From a checkpoint of a small mixture-of-experts model trained on Wikipedia: width 384.
Below are experts of layer 3 (counted from 0) of a mixture-of-experts language model. Rows are named down (a neuron's output weights, with its number) and show model dimensions 64-127. Each number is 500 + 25 x the weight over its row's rms, rounded and kept within 0 to 999. Numbers have three digits each.
Before each expert's rows: "comes before" lists some tokens at least twice as common just after its tokens as in all text. This comes from a sample of Wikipedia text that the model never trained on. Tokens count by the router's weight.

# expert 5
comes before: " the", "\n\n", " The", " a", " He", " In"
down37:503519478531478501532533515488530458496520470486464511517507509479525475520495525502512454541488493489522518552484499504532489504484467469500481567492517480479507523518541548488540484526532511
down38:467521428480503483481471487486490484472512482502516499530492560497478480477495495461510535530498485504514507498465504516520494530536478480525495486481488513500523526467510431477504478509525527
down39:515470502524532514524502481518516502515476501490486485494494503528512502471481545524494472497512526511496520458505449495534486438472450496566528484464501527507486454469531536511491492498486449
down40:460510494504543536512529530531527526449484482482489497473495530539508468500507507483504478534502492504505449531510509526482499537515480522525510534529532486466481527498545529473445515501474482
down41:502539493529512514498471509477483481529467485495482504523520504479512508481513522532514511505476515501497501472504505453491504436505497509494535498505466523475498492573498537515510525520509448
down42:479485509501477496480514465543514501519488486498511475562478486525549497513536494527468518498486540493494466526519469509472488506547508514526529511489457502456492481491516461490458457457467497
down43:547518522454477516468501496448501453539501519516495487510467451509495443483506478503557514506501449516510485530511510535471478505497466458482481527466475469519513505499462496514502453505493506
down44:480515499434464513471462513507494484484483536528469486510507529496500543532490535555503496503542511516489497514517537493509481509461519481504505545520489475508513501455521481515441488499528477
down45:497498520478474520471450531504491473494521516502511511496494523495496483517483459530531500499486464447528469471494503497483501482552522457520478475450508466504463488496526518566476536454472542
down46:490471477495527469493485536503516478493493507502494459508521516486508485523476524504487453564509509459491487447496530491503435552445481505491474501494497552504496526478507489461504488531513491
down47:509497517549494495477440517479533496502482471437563487522497498502501495542530515452540470490492514522493481486511484488442482522509519528499474515504498503508485551479531536458527517485480482
down48:437481402486501498509497463526553474558492530507500513533513553482505511468478495467494520523475522456473473502500515488523471528547518478513475507481474461525522508449488482498520487549520494
down49:529512533526471481490515474468502507508478494488499522482496492485471484517458519465503500488548547516539497473489494469518516518505461462508461491484492502541451500529480533482498492527490498
down50:516537476516488486526511560452532524548481530503528510462535509508500513502502464460467527537515476478486514499509555487508517476472505535467485522533519485527545537503513510493478549546509496

# expert 3
comes before: " to", "ed", " in", "ly", " by", "s"
down5:421535435507527512522455528499504466505481487492478470480553485481528470523526475508470499480496511528497521501516517470467508456559488496525493508473470493520518510504523530491497517509541479
down6:534557468469496499500477476493501502469500512457493470513419535504531541498476510530445477518496472479493483454526483465496471515498453523550445518536515505498510509467529476517491528521511523
down7:522453520471511500502515496481520475527477496530503482505490507499502552519545460512516526449502547519501524475553498463484502507496477448511511519485495531500544528503491525477489473485538498
down8:454465483512531489476478441539497468482488485526525506551522503517508540433506488500450455502508452480553520474515503507508523483519508458533476483463516499492524532520526490525494509451510504
down9:500501514484468530491481521519467500472484497504546527496490484519462487493461479501500547507523485456488492502483560469529460507451461534498501494469529480481469498494468511471511494533485488
down10:522499539514506513526517556413528499474473521498477474459517499518472521484498461475480463513497471478501518489479511530516468516439490540462492468502498465448487487502492520493563492521495505
down11:515489523502476512534474508522549522529498516502486492477514497489506524517531509485451564498496486492487501532492530493454507487474491494515510525483543534528507477489500534482510481549523543
down12:472504554500502534451512488478540470502502508516467489518474494517554490561484506528543518530513465516492506455522475486492509474525496521488453504475535523552508490487485503465490513502518489
down13:504481547493518538485438449479494484494542544511484498485553511521468474543489480451495476523531513480497532462518479477494525538545516488488495536542508477520504525531519495474527464476492551
down14:491477508563475556488484453530506474512531460508462512436481485518515498527483516510481522454468481497487462513482477473521520474514485491495474508487490487464496491516475497530467474518484477
down15:534462484502502514525503483515499501484528525512500521502491512514467473476505478503470490465501466516475537521459532485475518480478543511518513502549512500543481533508485493474488489508454471
down16:472508462491521486501484510504498501503519536494510474539466506465527490492493482508495474473515534500509476513504480445537486535516454520454505512480532480518511525484520516508520488496536520
down17:498514516523499512513523492505535546554486490479478474485497468471508529531509486514524501494508518484533454490481479535472487468512502553513462500489554513558476554479497522520506527496481482
down18:517496509506507481515492526487486497509447487482524505501520478473491504486482522509509519475481559517531478482511466504463494497484459508527536453437518505529463467499450456512532508477484511

# expert 4
comes before: " of", ".", ",", " in", "s", " and"
down5:514485475503521485500575474471485489468500482479479503508450528509500491485486517537461508512559490487522518483478513483476502516497507497485494508458511471510511562490512505420506476443531501
down6:528463518476460507496466486535486496495516507524472497528512509526432500462459513487512495481521543535527503480488472509444473536463480529492503481513528456497522501506482503505465492521460494
down7:521468488508522446526518471517461491469483542489508525436487495516495460508485510508476485530500494522498512487466518472516473486542461514484464510493535476508512489486474480496470509485487500
down8:508513525499519520476440524519468503518498501519491458489496517487503522501548502541481512501518489520526517514477536512501510478498459476581507477464438492510515478516490506461542495488524478
down9:532536483497467500475514520488524503492505484478521478531514499531509515498469467478484505496534465469485527510465544466518552506534512490526485517493499463478473507496492466470495520520487503
down10:539485474515480504496553439489441538507495525492542488537504463487471517522521494494526528541499506513495497484508516484493466496445503532541472518504456517474527500569447505496492469499526490
down11:471477515487493533513464540539509495489462473488492538527525523453497509487493496506483484490543475447549515482513500532501478501493475453539516506475466515457465526506424476521522513485484492
down12:487501487472493530507460495529481492532504473475514492528530476478461459524477492494491501520524509505470530489518473506523468541507508495479479528482484497492502483490516500517504502495482471
down13:506463490513487462573520512523511465498525467541544512494519528510524528544492488522524505528530491503506487466489508519452508506536501491538483508452505479484482529522466474508468461512479523
down14:444502471525496474512498524465479498539484502503496529514465497462500505487513512505519527482485515491505491484486507512480510483498468474504519500430491488541535551467525513501494478519456517
down15:465479519520494506491527529498500530504520541473541554507493536514495566508521496518533474522508490512459522535474505498518450484481524493506494498476493524508535461486551502456513517499529532
down16:518509484555489470474555495478486498444506483526520483517501462499536551490516497503500494491536492493508532460465494463485452527506466487481499496538510529502498504468501508496465499485538498
down17:533489513541469474494482458550502516506527490502549523524478476497547535466496502495511459533477525455473496537502538494466489492507547524465532467417503498505504493501490515523494466526477466
down18:525497492514515497522496520521520492504479523511499504500503515475517503508504473557564490499525446520507531533485523469475502486506544487498475523489451448510473511518487498514494459506502484